config = dict(
    d_expert=128,
    n_kv_head=2,
    parallel_block=False,
    final_lr_fraction=0.1,
    seq_len=1024,
    train_tokens=578800000,
)
Below are experts of layer 8 (counted from 0) of a mixture-of-experts language model. Rows are named router (the router's row for the expert), gate (a neuron's input weights, with its number), up (a neuron's input weights, with its number) and show model dimensions 128-255. Each number is 500 + 25 x the weight over its row's rms, rounded and kept within 0 to 999. Numbers have three digits each.
After each expert's rows: "gets" lists some tokens that make up at least twice as much of what it gets as of all text. This comes from a sample of Wikipedia text that the model never trained on. Tokens count by the router's weight.

# expert 8
router:520526458533511506518540501499488509534486507503531509503477542484462521533514526485470477516511519544512493473515457517524475564479477463532515520486487514504492528495481465499478471473514484533528469485510513469491473478506484515510516476493492502484497536495485505520518476450537501524531484560508449434522476523494491507501484462515484516552514480469491495524464549521481526528447
gate0:514505521506432494528518515522553478519489530507493481477486495496481545508467488490471474549545493484516476469503465471516475547488526474483532536523460529535512493480491439521486520488535522494497474477522496470527509480517533490494486490484453475494501531455493507468542460448561497463479513509501464496502486495494516508502483513501440500504508483507494493476484512524518493495515
up0:527547496556504509468536516508531469480528537542501496455465496505503458493489493523469466484512517480488528491442496500537522491498493472505500535491482476507494499473498495467498490514487528486522471469474485523540505482491511489518485523490491417514480530509479499481502481448543494482491491486498459489465477515497517478521512462525539522540479502512467457524503515495498467537510
gate1:485578456549493496469524499517496538499496439494515498507495491512542480494452484449495503486488533517495475505497499508566491531515480478543525574483449479542469504497487489458475498490521533465492461513511515554514484488485511490519495455518493462507505471446474491450501493513524475547519527477490553468507522516501482495511539461471497548535509440476475527514457489530480476515496
up1:498514449507494470494507497521501493495509494524516488516498495519523490535553488496519490490510552505494521518484496511532518490480487468518496517499473490506502498541539497455482494496513538528507512480514513484528512510456530486479489466518494475503544512510486478501503453523482474500520546535497491477526476500479457522557483455487476515523531512517458474506475480464489502552532
gate2:481478496498513533489553471527490470513467504517516529531515497491472481540540522491526494522507490519549451497512453554500458535479497481494483506513505507487478507513511512528499449489521503520509489475508533491489487487500490540492529495484510487481456493505474496524511475511554494449484523492481438471472466480479502499471515464544476482489481485489510497507459503504519527498494
up2:500516530491471472493455524455491479477473531507485476490490507525501537494519528509518495494519524465541497430493509481494484493503483503464522467537519515534529504509524483530529555518516481550525488509523489532519504503490508494478509480453478542509501524518500530528495517520484471523493474484504511523522555514538478462511494489537474531471489540495515484487525500483518489479464
gets: " a", " was", "-", " (", " his", "=="

# expert 22
router:534515480470523504476513492489515515479471504471540529522517543527496489507491481492431475436510507541490459524536479562521459557494466472496521513519491510492495441478481520509459536444510484526529489490562506455539520524534528534514485507486495531472511474449465498514539491484516510546495486518492484482518489490539495492514498532506435502532503480461475469464492493495526527523445
gate0:481515504514500457500505505500471529510549509480479497521545504519523538510504515466519468509540483530474534480485543507486524513508484521483483509501510512533522498498487524444501500495530495454550500503549515483486540454464467509515555478491473526491488525457518501503534476506528501494498492506513478485492545505489520516504576446502441473505515521501450520492465460504499477510460
up0:451508452491514455516526487522466528492511525492502495480517501519513497486467475505522484496537482532478523500495544550494551502497527453501492494490483502500552488476468571481517504520533502453586466517540546498522551521491503530517498556499501528510475533449522499477505530443476493451462514536490500511491546526493519480514527517508475489481488512548500434514477484503499449509497
gate1:500503536507450499534528478483504555501475475492484512525496553517521542555457470471506464485474524533530493496519463533491443493491490490543527488508498549487491526465520506497458513473478473525550477490479478455475492517526529490519476524540459485506519454504521509523528470522522511514520517516520485459494461491465490511522476523533490523495538480491526495494466500477486503481451
up1:456446544489489505511493443483499529481483490495515501495507520495492507513492457502457528459481517494501442509459494530509464503515467547493521537510476514456529517495486513504535527493492520530520461504537510455523535504513507528499447532561492545509484452495499508486485528505491478502511488459437480479461439486522520501519480553531489562499468497510505493465475532451495503504517
gate2:529486485489476539516502527552543491471478513503529509453506563463514471555492495439471521519508510496536489467466476469509514537483501530539500496503481459498517416501463516482504502484529496522539494517510509498512515512510531490490501499515483545498470507516492490486523516514517534510491475503463461490545484486494489487484521466494493501526507482482441530459497476531510466490492
up2:504505483507503509513470486510484490463491527475511556515525509514526496479479520487520531490462513506514524503545480510471514487522514474538490509494486497443484493483541531499515452518529479514564533515551529519507535527458490494552500519476501505568500481515490502509509554536487476477499513506508450507508502502505525501514513526455474465514511528528490461523506494490505493523470
gets: ".", " \"", " and", " A", " The", " is"

# expert 15
router:500486471502511542478481475516497529549464484462523527488515500488503506495542471498468481463533511525509492481530492562542502539514496526504567534502521552484490501487495498497483493503511494498507457468537519464475482475519508509478530517445510528516435467485490489557510518512488494528515502497505518464554522478546495518545425557494472501505512502483462537505493521529489523516455
gate0:480518522493469516468476487481514526537522521509527495497473454477501515499493507510499508498536496486505486487482507512542515516501512515499478497513461501457519501480508489492504470488516511474508481487509479496458521503517515507466497504460451518480462479493507505523438524492481509499554483477495534489521471480527505484528476530481474503491509480532525535475540508509509493493443
up0:510461527479505509524505494529481473533464494488496479494511528495540497482505496498510539489502468487511504515499503456498519499483488467524466556489537478513496499459532507476537476514500529512505507539491461532484487451494514491502572474516502514501478516512515502467494550494500539502500463524453520496492452499499543489524504494509489477505532506477498467562474477469486493478527
gate1:527508439481521517528481508502491473512456512495523534488489470494495517517499526480468508445489517494541538427504522488488513494483514459497528484546519501485531493492476547463495483527499472482480470506469520462486505520528496498525526496476500504531458473515479515488503527501456525507460478535465488515504473517569489458509463529518492487520505462474591543536481474509494533517507
up1:520499473491533514506497480473502508486450490534527522472462495485518489538491479522524483512504474476493542498528492495507497513528521520486518468455496488544476482487494498530501422501493491489505439465518498541496477488440476503526450518484540504507533505493476495515478522541485492523575479546492501429486487505500494509506496480477492525504493488499519521493464482538481486565522
gate2:494484506507517488467503505493495526467467527507549493493492502526462473511454548509480483514516499525476495527503452542491512525507506464508507498520493516522488456431512541497506476502505505494480505544510533492493544533502521511505495451512525515497528524453490522497461503517491535535459492458490491552466501528502503529522478461518533545507504549477505507480499536467494478515491
up2:528487483484500487484500517484495420504545485528499509537469507480537494505485505494498529514470442506487519510489456473479486480494529532489465468535506510493543531520498487476521529497480489484487534493469504500504480533477488448473496518515465478460473495511524517495494477447544513500539483491481509530460509475503464484493525506475473530482445532484475498497499477506517526494478
gets: ":", ")", "0", " (", ";", " /"

# expert 3
router:479475513445493515516478463486554486494450547484517479493472467514493477552518534500510481522520519520476494506535489511498508543494437506524567516479489501511488497517507496477488484478503481441482442508486539514458563507473495519496483505488530522483476510480529517517527517511526531510516496496496496489511481516521511498509479510492460513526515500458518518504498490489515524504451
gate0:467519490487472496486511470513528484554518533474554522493495515523491489520534562525443448508453505508505514501533521525475510514477509536501534498527517410497493479552469476504529489482528478488486427476517501512504532483473499515479485544542536526507503479492543506473527494501525478520504499508504458543477498513478504517472498492506490471503520477516517518480476516500488517521471
up0:505499510535519506536478484515488508487496513510469488501478505507483489492471493489506462505508480531491497494523524484524506501496460512496479494462478506523514514485522481500482529507482534494506493486485529543515510510564496525528486519504504509487499515462453516493427513473511521491471500506528499509496471492453490518533517494508516515518491545508484481562471486459462498520496
gate1:526509503468481494507496491510515480486458517519493495512508511507484507539481554530508462528473496501537496494483494488543520541488516481512496510449521525499512463474501507510487471485507485463505483509481507568524511469526524518488487506511504491520514531488530528524501527492486473487495510466545502570511510530479514521475501490510490497497508472448473476484465455489474453477488
up1:486449491513473520510554502501529494504519438511493529513480502490473437483532462515485468482538522524498487467520469462487463492542522494477502519510518525488491530495490449470512498542503426490517473545495490542473463502486528447494538494511478552523505497513472513503515522509545492491493486522522503477480522494493522502504499526462525528523495524531507517511541473491472482505492
gate2:505508464491479480493526480512512533495457531457509480495496458498479478492506539504484516499537481484487518493527466511495483528480496464528468546494515510516456490501486467530531524483523513462490458518507533486485484488463515468523507517477515510443467510485504524516488504492497502556477531520488467502482527547517539532465506508490472493485479527439487472485512475499534505496468
up2:495503507466525510479485522513511487485568469477500538515497522515494502488497504480477496481491495519515564512490502498470508488534522507475496467473524438515532505523508516512508500509498461518501534449489486487522496542479476509500528469482500500500553498511481465469499483497459467460507497480489568500503489458455448459541493485498518500502504500535524518497478498463513513514534
gets: ",", " of", " in", "°", "″", " United"

# expert 18
router:508503490499499501500479576486479510512478458449531515531510540541479469503498489491478447475525531555521517480524501534512452548443519530509522510468463535519512468467496489513462542469500511478536507504488497502498486530517496556456493495494458518480522506529483513532507469507542492525529480462528505491489493521480540492497464511529529515577511506502518484525479494500487527501467
gate0:469525511513476521501466515530488517529469492513521506491506454530480546516485473466488481502512506494486488524524475505496484514494520498517495525500548497461470496484498527510431539504501497449541468452528524456547505490508498504482485514497524492507482495478502541524528496522504486491539538495539553495469495516514485495525492511462460456478458488499490518504483468524540502459480
up0:508506476502536504534505479501455469503517475508513481473524505524534468529457502493519476520503501471485553494511505489506488518499481505515495484499513490515538463477453500470551515462505508527465485462494493517544477468457496507502555486496508472468540520482517544466512521494486532528482493518474480531511488450483496499508482512457493527510529487484466474520507523464485472516506
gate1:488528502559521533469521513526556535529497505474499464556494476548492519497457488517486442421538520500485539485507477534538507529469499506512522521468470496487526492524484501518524529481526550459524516465514528512487544510504512492484494487470467558507502451522525491484543501461520491536468501487499472526504513497507503470483507513495516509493463480496507503488475476519510534500463
up1:535533491479509481509514493443509459514460492463510491518499514495501488491512502480522456527502494531481510600501515492468461511517526519501496511502528496479471512492472477445519492513506505540475482492524498470487512478510493534487520502520518484502486538497497520502503524506476464485512473517528494490548474521492502533541523500493488485512471552474496482539531497477499510536478
gate2:427485498510511556498531533506477521518448511496519508579532462502484499500498517493485482513538487483545518481488474479470495511495511544525538519540482516450490505511490507505484497492485517475507437524470506475471436485461529492513495501524486551518488508497541520479468511442536537542499484472509489473496490551494509511494486557502498466538466526477472520452515501515473507516517
up2:497473484454451517501496548533500482498473486518509489518462514574484505505454470494483499551481494535496562408475533461471468487501532524518511452479507523519520522521494467546515499459500518465457517517523516500517484471467499492509515529553484522493510505489494477496552495462533524500533492498500543511499526531498502564515466480520497537465540503513492516513516480513502501465515
gets: " of", " by", ":", " with", " as", " is"

# expert 11
router:523496440483489520532471533463563516460454496451522540456474505520462461513517507474453514491497512533506498488538523491519474526492496529522522520505513496492496491454483512451470522480507537509500493471553515508509531496469502525491515466478502485497498485457471547547516458564538503495511439494494522450541506500519504528482481508512471527528514507491483505505470510476513509504484
gate0:467533515548534513531530537469539522450508461481494530464488508527513496471482502446499515500479521500511460485496489474487482506486500521541474521488488502505502503476512497475477477488542492529447491510543520495530515489463433486509525523490541509504522511457522561523518503525509499518501472453493497504490474516534490562517512506502488526561467542486497501548474501514480495505491
up0:505507492523529480482497507539476480502480548479518497525510507568500490517486518508526500454490486529499494493480524469526481502491494516470495519493494537512547470478478508506514424523528440489478489498496497525474483483567479514503545492478495465494490542485501496488461503497515481461473464492496511493504498532525482471500540498503463523495544508523510465511476476495545530501504
gate1:487516456476517515499498526506499531493492532515501501503507475488462489522516493514494549453508509513504494477485477525534488506500504524503506486547499496423528515496495529508464535544496502458506473485528500519505490492483481479482473501485508506467512443496481498508514482480470528539555463480486533525478507533502459483504492501468487513522510543502472470492503518510523493516491
up1:516473442531483497575491476467478516451497523497540508480502490495486492512503509476470499520525550504548463541491519523505504509481501500506509541470525481486512465455516560432499450502503501516503517536485482484517523492497510523500470524459501515519524462502465483493478480510427527515544456514463572474507521512491488523484473453517483476492474500522519524513489495443501477504489
gate2:530459533497511505507539511460517514465482484478563519504516494473499444463483500493513495494500483498524506505499499499533478508449486520466512518480446489449473501523476515482537490496523502509507491483514464544513454524498478509474505472455508500511504516462508492487479517528514469510506463457529506458529546472507509492531556494582493535501511475513456482478502460508485495472546
up2:504472531524462507514482496509473470508540532482492494515482489511478543516517514517454544487519513494534490477502511497531487499503488522485513494470540494485445522508555526510500554520444480489490473491461535473478452490537484485481526490490521518476460528483485505478524490483506522516496474552493533510439460511531510486460530510455501490459518528521509518476464533532563520485499
gets: " in", "|", " on", " In", "In", " during"

# expert 13
router:532504465512497496490517513514528556502492531439529498467511510534477483512524483499458483470515520503515483459479470492541508524465480526505539531524461542465478494481443467482447504471511513493552474487511553443476513513492513532456523509506490494473460491493509519506502482489504508497513498521538485462534517552540528496503516487505455495526527500510485491505482508515511534477489
gate0:532495466516506483490510528466504513489506494484510421519486516497506547477517528486469497497504521474461504501495465503502506523464536503475533534506526484530560546476487495502493537516545530479504519490493556485533510504522507470501466453552476515460508526495489479467518470468500518492494528510542478486526477519478507498472512541497485522504436505487486531493480515510542545492503
up0:514464505494505477499533484474511513492521489521510478478512544522510539510446555490529502521494538477480494491508493521512507516416526518453550554523561489517514494488457483539521521525506515491510515473470509464504491517497504546476485482529506517495499509514464487466507492466459554494475490473534499504521509469514538501482520532466498461486470475498523528489536494514519527498488
gate1:504471499509538480489513472541535481487440526433531507508467508490447542499479521502483442503539508520531515498464559483516475531522514491493523521442460496498481493507521499482489519488495518518455492485529463499531471457505471475464518478499474537480457491501473490502502486532529495517503490498487528494504498519532526515493494501471494554466534493455521499463478506506471506522480
up1:511493513518473511482484466499507485485509521504463484490507510461475499506489528461479507513508528518509498532544507481424485511514477501503474502458541514548541491468543512507457478502524517503498513524526524504476535502518514537535545497469533502531506492446529511520531506528491516526516463506479485532474522496507496516521496477562489521505510549477519510494473516520524496535506
gate2:502534517481466572552517498569553482486476481494484528462489471524468493489564479501514511498533498473531480481489468492482477528507493483471505526513477536478485474487471512527490474481483489487476477495501526517531518469541473461498470504511517502462533506457500514446525450504505546479520500526491515570509483540538498497513468493530462534489536471476505510472496481540510518481517
up2:484480499529486505504493496494468540537538516468516506510513500478507471540501528532457474491462515489493475458502544500508522479518501515537521486511538466464504494487521491489483486500482486505542522508484520477493454503499511559510499511466484520531498495484530518510495528466465471472494468525487485469496507481493468488524465496465541440512455510527511500466529513509537468464497
gets: " he", " The", " that", " He", " which", " who"

# expert 7
router:517510437501505504517515523504536511457461477461564477516516548535455473497534523525441470485488558529506513474521477535534503541474488538547520539516486549488520502474484468484457504488521483455533460492481486501524505503494492496497527475454463505474480522443483514534510486474490526541492492505496470456565475501510499499501481496556453546541525508466509486476499536514512523485454
gate0:468548494510538464472502509435509468483515480459545518508516518487534517483471529487489470480501487474513493531468529459514505544475518517531516434476505488461464487469484488489504494485506513522545467501516510522508534502476484488497498529507517476463490465503487469506501496456478530511486511507456517505508502498525550526502504496490466501493526528486492473511457514524495526480499
up0:469478501501533501517475507510529526507533517502458498504547491469466496528427518523499524468474505527512489506466512525452548515490488517498465496500503461493521514507480459465543581521480520496507475504512489560507472476512524512522552528477511551537505459477487404472481528501474494523538500518483463513479513498473471496442512492522512496518491533500516472532500488492523464461521
gate1:531516492535480487480519526485563511518483551464496457498518494473526498477497521490472504492500537525485493481474509517504536536516493508515503482442459530513525514515449509494509509486483532506538475514506521482545487496472519499466502524443479501524538497481469486498507537467458537508428460506514520515441518545472480478519518514500457521499498516480533507513513496513505537484487
up1:502530471515502495569463511546493506477514488515485470456495512494515475458512451491491440510499487468496540523531491508509490493496508500544497532454481493475472489525479510507516502464500520493469529496504509473511482457488474482494512527485483498466484517560474540540502498523529510471506551507486522494570521496491502567524480532503522499469510476513491529488520512459476494462472
gate2:524511509490544521484490536466500496418538503505518514481502517488475513493464487504508512482496488478508514459455447498526476523512482498536494495524506486548495493528500529543492516486514551506511445468499494485484526488481540501519503531515459428513502522508489542514546505496516458542542497478484500488482499474477529492461492476535475538506516550494461548466467491542477531451533
up2:477521528476502553461540554513529493449479492489508537495475515481492491515446513495473476449492480476488500480490482554528490509535481491463487452474477517545461502496530496518497482529489529516487489460535454489510461506486468506494512501532455473515498521484464438547525500513489460495485463471510516516502525497515501502521481550499495505466497482532477494506512500518495523426472
gets: "\n", "|", " then", " information", " He", "==="

# expert 17
router:545517483524494523494521537493528530485484500470521514485425484557467489498507508472457453449505506537539497504519491528514490530501522490519525483512519513518472492481467518506473497464509489485526467481543504520499496487558525528488541518499512505508466512484484532542513483500486463474489476500484494458519511489472473501514524493530489535528485482494521477528485482522473505528464
gate0:509498469453488477532518511491489524513508457496511451511518493504462494532491508509558505533479507495496496535500467450544529508505490473491524435468530547502527503461501523496527492488531492501532501474515477541498498485493509493510519497475521477483498491478516516507517469441471485539484532506463486454422490460479491506522493482511471527482553471492511425495475493484455501545496
up0:518478487505502482511508518482500495510478487549504477500467535504450526489522490500540519521462489482508470557517461511520456525493495480468480470528553518466499496463472488528518475494498494495513491497515475534518475501537508481503502507471515501474480497498505512538528474530481510523484500514437501468451520487483468500510505489506463492488543550504515494483438492514466516482513
gate1:498514513472518486529473471499506506551490480500520449525519510532467459507532541511489491501509469548508506481523514538517484543496475514505488488481508462522498473461495519512555468485533484474514493464477517514555515484505476518489526504468554539505454561509514516519508472504523497447484476498474493486487476509486526532510536470502464496503496516489500499507458511509504478516492
up1:470522510477503485478480497518546491560505464473500478513515470477481476547486506493502462476529462537517462511477507459511515502470517511460502480543502542473506466468469520521465501483509523459509566490484510493530539507517506529471521492482513529485479501496507507473501517484491514483468491509504471487505498472513541497514465495515460502482522480523475462515502507480492479563504
gate2:541536514504514537471456504532515486527539492481506505492504510476508519468543548493497517477513498557533511526512496540505480482517503473489451504480480490486512540481507494522482494494497466528489524530503524511498498491508531522485535528513487490475487538538515540532487512498512496473434490490495510527535538519510494525498511471516472502484516496473545545455495444490510485490475
up2:491430477510468443514523510415464503489461516489472498457474485512502494516496452517491503515479472475497466465498511455463503479497512542547524487530513505469507470505538481486529487505503512524488520525467469491499440527487469491498478500533513476537512499476493469501508506532505519553575478515483520515484502494479514474514486496475519442487426499537466527536517508488505504505510
gets: " to", ",", " of", " for", " with", " that"

# expert 6
router:509513468523493503516536544512524466517495521461505464501517529512495494518501534452473463546482531525514526519487474483530481532488517521508479529503488529513486504515477520490467487505505526504522472525518492471512508507494478482481534502522491525453476471451490512486536481477469555510516478486505546465503507506512514524508479476478505533506515522499502485498444519537513515501446
gate0:529548540488501521487483511528471488506499459455495495479501512500534513539527479486495446514469478512540499483494450510529469524473511486514520513511468496499463491503504484499486438505496558496524504493489473477515520469492513497501533523515428553467488506528509492489568461503508498512486514507535509492499523542508470507519502488511475508495542494489464505536484477541484531453497
up0:483507500562509496446485500538466520522513485494491486550526497529508525505493529515522492449500484472502502485530568530517496513442481499525486490505488521486503499537479495471522512500488505503517471478512509456515471506465499488538492472500537469487487520546507535499470512433464496476525515479507518547542524531520507486535537524466531478511505492485492490507535480539494495533530
gate1:497474490548472523478490528472498518427498499480511508505463491530469494503505496477523481484533525499495474526463510540531495531468510513490491536442543516474489492540504513451467502493499512450508472521483506521479509481498514525485531524506488468450518490526470458556521481489506495504521474524518561452523484493524494480479527500494490502496516493484523480502462485512518495449486
up1:500493509518514514472514511501514465472463499459514484538467534492476506510540498487499478538496496513458518475465539481501475519513505497481492487545482468488494547490481498534450443509475481488499471491496495537546492465526517494469487526516505473481502515523498538495505491540498500527560484475488515516472514519483519568485515508490513513517516505484487469467481453548512450481479
gate2:504491503453491525498518517551497469495487467463529492481515533533482493521495488448521474527502503474502488472468483482484459524467518459517499528479484507499473515486513504488525460445490476511461545497523485468485458492486473501461530546553490484530498504485514541480497477451525539502497488490487497492505493558529536491481494542489486499514555484522558491484440493544516518537429
up2:502485500468464508544490510512540492509468498503497514540509511547508519506489489487522493511497508515467491479461466516497501518488512431518497545532468511489513498493520463463540457481498473489477504496548489507484507533496527466486477537558512457527503483519469524492499485443522520528449496484491507495496501570527515488481499555495496513495565503516564475521388520533572490506456
gets: "s", "es", "ers", "%", " years", "ies"

# expert 4
router:493510464523499523499508527522497476466454503443537470516529518526490454492515528505480425452528523480511500476548500521561506552504486473493478528530505530475511505502485437467446490472510505502514484476477475483554480460528507526523521461521455510436495491476475515500552479468511543539495455488504489487510489508500511492500515544494485532503506494483452518484467514510501522515485
gate0:547576464505472518521506535533550473509510534459502525523455522533517518493454515500497459505509488503502509511514527502478490509472535457480504485502546493459525468532479482500519526532478505479500506468513523466499548515511513473519560484463442489463477502499502494502490451500506451491514519470509435478530489519518486522429517506513483524481510485493484473480468484516491525481475
up0:507505522495484510526493514484493522483529475494517454514535580486533508540456497487443455439492495516513506490541519497499512516488540474555482493546528482491481514534516496495473486505512509522481490493490490497514526470477485472495526518499499540521438461514490501522487500490497483510491501496480507486517537506533497487486479470505499498510513491523497441490473516507502538485476
gate1:483525490481513522479515482546524511495467463481492523505508503529505479468481525479493512520502496483481471459572434484538486535532502523481491541533521503507476477523475502475479513510505487517489481492474483479462454535541489511503464485465508483511473481481522497535509537497468512496490486464519435540521490522564472497483488485495505486505530479480478508476475518509505525488451
up1:504518496448461482523516469505517569490443522464508519496452515522509503489518495491511504521492505525481491488503506512489506494463508488533525560538491501453502499531467480491466497527523489512504458535478485468466457525524499494479499564536496480494502518529529479550498475480480523500531522502486487528497492486522493517502482533492512474503527525512475550487514501548483478527492
gate2:500491449473495524533510557483513527527530523464533450528494502453495486493490499496497472489521517515473528496527474493527517510508450447509496537449526461523472555478481443519519524504508516491520501435499518549512472488496502510531560521495499481462438514522501538447549555512513453489472468481463483515547505522473478527484503509476444525509517471529488533486426523502499516508500
up2:461533580514480462500484466491467492457525496517506519480530484519506525481512496486504498516499504472504512516506501477529486497498526580486516469523512502458519508503514535506514508511490451511496546542525479478505483498524477529480498496490516492536556474491535463506479470501481503511527558543516469533471465519525534517518501480528540468497490521465535511486536498508512529505528
gets: ".", " |", "\"", ")", ").", "\"."

# expert 10
router:482523460512499494513489492479465545499498484474536505514492492560498464553548518453489476481510511519521508494538489522497495525529461470537524513532508523474549493469507520499473502469510498487508438547509520500546468464506518517454533506477476458495489510505526535517509470450527495528498513539491448477470492494477476524532480530493453522539505478471503489499493520519518524502476
gate0:531537498508515525510509550469499489431500471480498468538468478485485482459500468473467477515535489532520519510507469448543489497493509504471451492468478545503517453471534513482471498489507535482502506538523466539499525457522524460528509498470523461469493505523531498487455532518526524502490503493532461503523564491510499525482534466492475482479494475498491495470501488506499511510488
up0:468487480475465509499542490519474506477460459481497499500453452490500496510520477526545514523509493534464475497543508494484538499524483455472513553504530492505493491514512492496542476502513525470514516526460495495523505463491478456467456515556488559499532435498523508541495506478517545506508491509519530510448501474491506454520460466454501504490497529486495476511470492501461470515482
gate1:478526515519536488506507475501465490485533507509503487523516476558490475482500519498543502510528526503488509477538499484509493522514470514558476543496504487505489486466564516551516474469487492491480510518535556480535489442511494537486536533504504474511508500477493498516480438476473482479525491540510510514492538493456503490480479489473478512518467533534497458500458482490546500544485
up1:551542533524516524490492496467550489495524524462479496526485451504460510488474496499507481476482490517527458498461510503531538484498491486452499507505540495479520509514491521437508485458446490486468488467463505523506517502496475531527483497517522481457512501508492466464504530516518509541480463504532503505433513505533509565527501482473556494479519535483484534547535479508510457477538
gate2:483452527505495504480505520483519479492491454480498537495452494549472536520469467507539510473531478471506509497490488527493464486533443524468471585516456521460505599521464504509485555499513537534489487499485490507476505528510497497510519470502471525516490512501515542495478514542514478521495510482497466478514475510539471519503478547477477553474521504500468488476519487514509498481514
up2:501499448500486529517513474557524543516502535472536527521528506515502480517496534506433511510470514516526505500476479500542524482483536497479524486470508481509529459527490494462484498498485487494453503514485509465500474473507485480534485520537478517492471529487511465514525475455493510526494466497502517548505515486509478460500492488546541503486493506502524492511521544447459475485512
gets: " |", ",", " (", ")", " =", "'"

# expert 16
router:501512491522527547501511501519467521499473491489512502475478526496472518517486438460428508481511520481518447472488475563519487543477442577521526557487514512477509511505465536481482481486511500493476458516506529481503478520541505531490525464475473533444490528459495483463525474512515498548519427517524507443516493502527534533503443500547493507525482490495473522511509533517493512489489
gate0:507496553511523510475567475495464548506512502483479520492501502488487549533474511511505482498512540526479479535481477520494468509532440525511523526503474500507483479468463503506496457466497535482513504500528464519504551470555508482478504512487508499534491509464474483468503452527509517499524557474511511448472456505538507522491476541502501484499510512469485504493475526507414481512467
up0:534493500510519453478492459498531514461532464466539490472507499497482528528469491483461529498565510526461465496489527479480522501555508525488469500538500494486476473517497528525516500507511524466515489507524498547470495485505519500510500513507506460534496491484537508507543507482533511444504485529473480480495487520485512492484507444483513497517451496506464449519512498524467480490523
gate1:507480451525509533466494523522518487466532480475495508511481503543470505511518453493497512511549471522524474493485500495502479500504506536504564505506473471532510539462488482495510510492487532515466498474477497482478474442502516467456453463508537515490483482479498538461489458512493487520557530514476477482522482479505504479498470520504492488517480500493520517498497508501535546508534
up1:433505496493483535503551511514495540492522512527502514470543488483506469509551516505487509482536490468541478460545491514476527520514528481543504470520503453513519489464522505459481509499467508484511460511482506483514497467501509485514497489532472524507505502473527492465529475484497506532477500491467485517486490531518508466521501494464496488511514533504485488543511515524568512526501
gate2:518516464471493482481472464480512511443476494494527510499473470523475490490490521469531483484542478485524521497548541495548465521495497517495511527495506527524553509509471533492505482531474498476490468505489511477509521503509505491560514513544484554474507466528515501507551448458471473490508450533509500474470490446541483561501486433495475491521520520511487484446469514527487501504443
up2:537490483473468498506531482529536501491544526529488497515487498506475502511540469481527503492538507494515479513483483513508507498530518487514471521480535441448541514503483496508460467513507486479480544487546502491495480523518499492549478527525542462497491478505536479479525478457453515495526480483498486431459502471495496503498478510519490465523493519549501473525508453497524532569461
gets: "al", "s", "'", "il", " their", "el"

# expert 0
router:489498466544514506479477505505480498516498532478504507494512534502495479470488478482476475477501516491541467480503509526582497539497512497523543518522446534491513537516435463509487534459510508496495468504486560516525515473473506503535533502532481496479475558464502481510502528500530508550513515530518456514539481493494499503548473483553487534505481517470467484461474520507508504499484
gate0:495492497464488492478471536477456484544531526521512466488517464496517483536529473475515523485543534431521455484463477521494520519515510497519539490483542498501517534539462478511475500471471528542523458507520493499488488505503532468513498464505460535497470472505498459523477457541494536483500520511508503476450516471519523475524502514503486475489469465465505467503466515526493485501453
up0:485487482516514503532504483476452512472515532509481533496500482488509509491495461460464502505513516534555505471520511487497529507493501534501523540501519497510506497459464480491492540481498493513476514496517503477503450517469495496488483461467470540508521494501475514524510430499481498506471502558534491494480544479524504512517527519520502481494446505470490456493496518509502473539490
gate1:450484457521506475464507469506551500494509498524494541473535505479487521489508500543522452494507531493507526497445514556511482550486507513499509484451445490506495460512473463506486482490511492490478473501527478491490477483511511528449517490529528493486459509437477513491506463541476497512486503501506438476489472494462423501505450474524491485477494515475519526523496475494483492500455
up1:468533518548515511453475476505495487576501480512472524502526495470499533505511515475531451506530495495531502537491504509493487487534463550501548503469483477507546512535507476523504524500478491475494455469488548519518510524472493515514471548460571509547482476445520487494550526514479522549499534501486481509476500508476488514492452486508498509496518503479479480438495489504482504533490
gate2:502533481472509527439480492556500509501487459523481473522496489486505532502481504493489523546469485514511514512507491546472494547519512511508515493489495459474485453547493486511539496507511475509479561521509494510516510544523472493496547500514510486523462515500496482458530527508475502503515492496500525521464464508479485524493478501561495491493487487474490507511472454512481505461438
up2:518505527500443492490531478503494483483503523448508518458492502526496502502501506523480476510478491490488489536473516490518494484478500510487486501479502500485458476446517552486463487511517523512518494480464517511460539459542535505523469466451515537483568514504497498537506481518488529498478482467512552507487511502551490531499484490483498500528514523522519532531505512491518518476492
gets: "-", "|", "in", "–", "it", ";"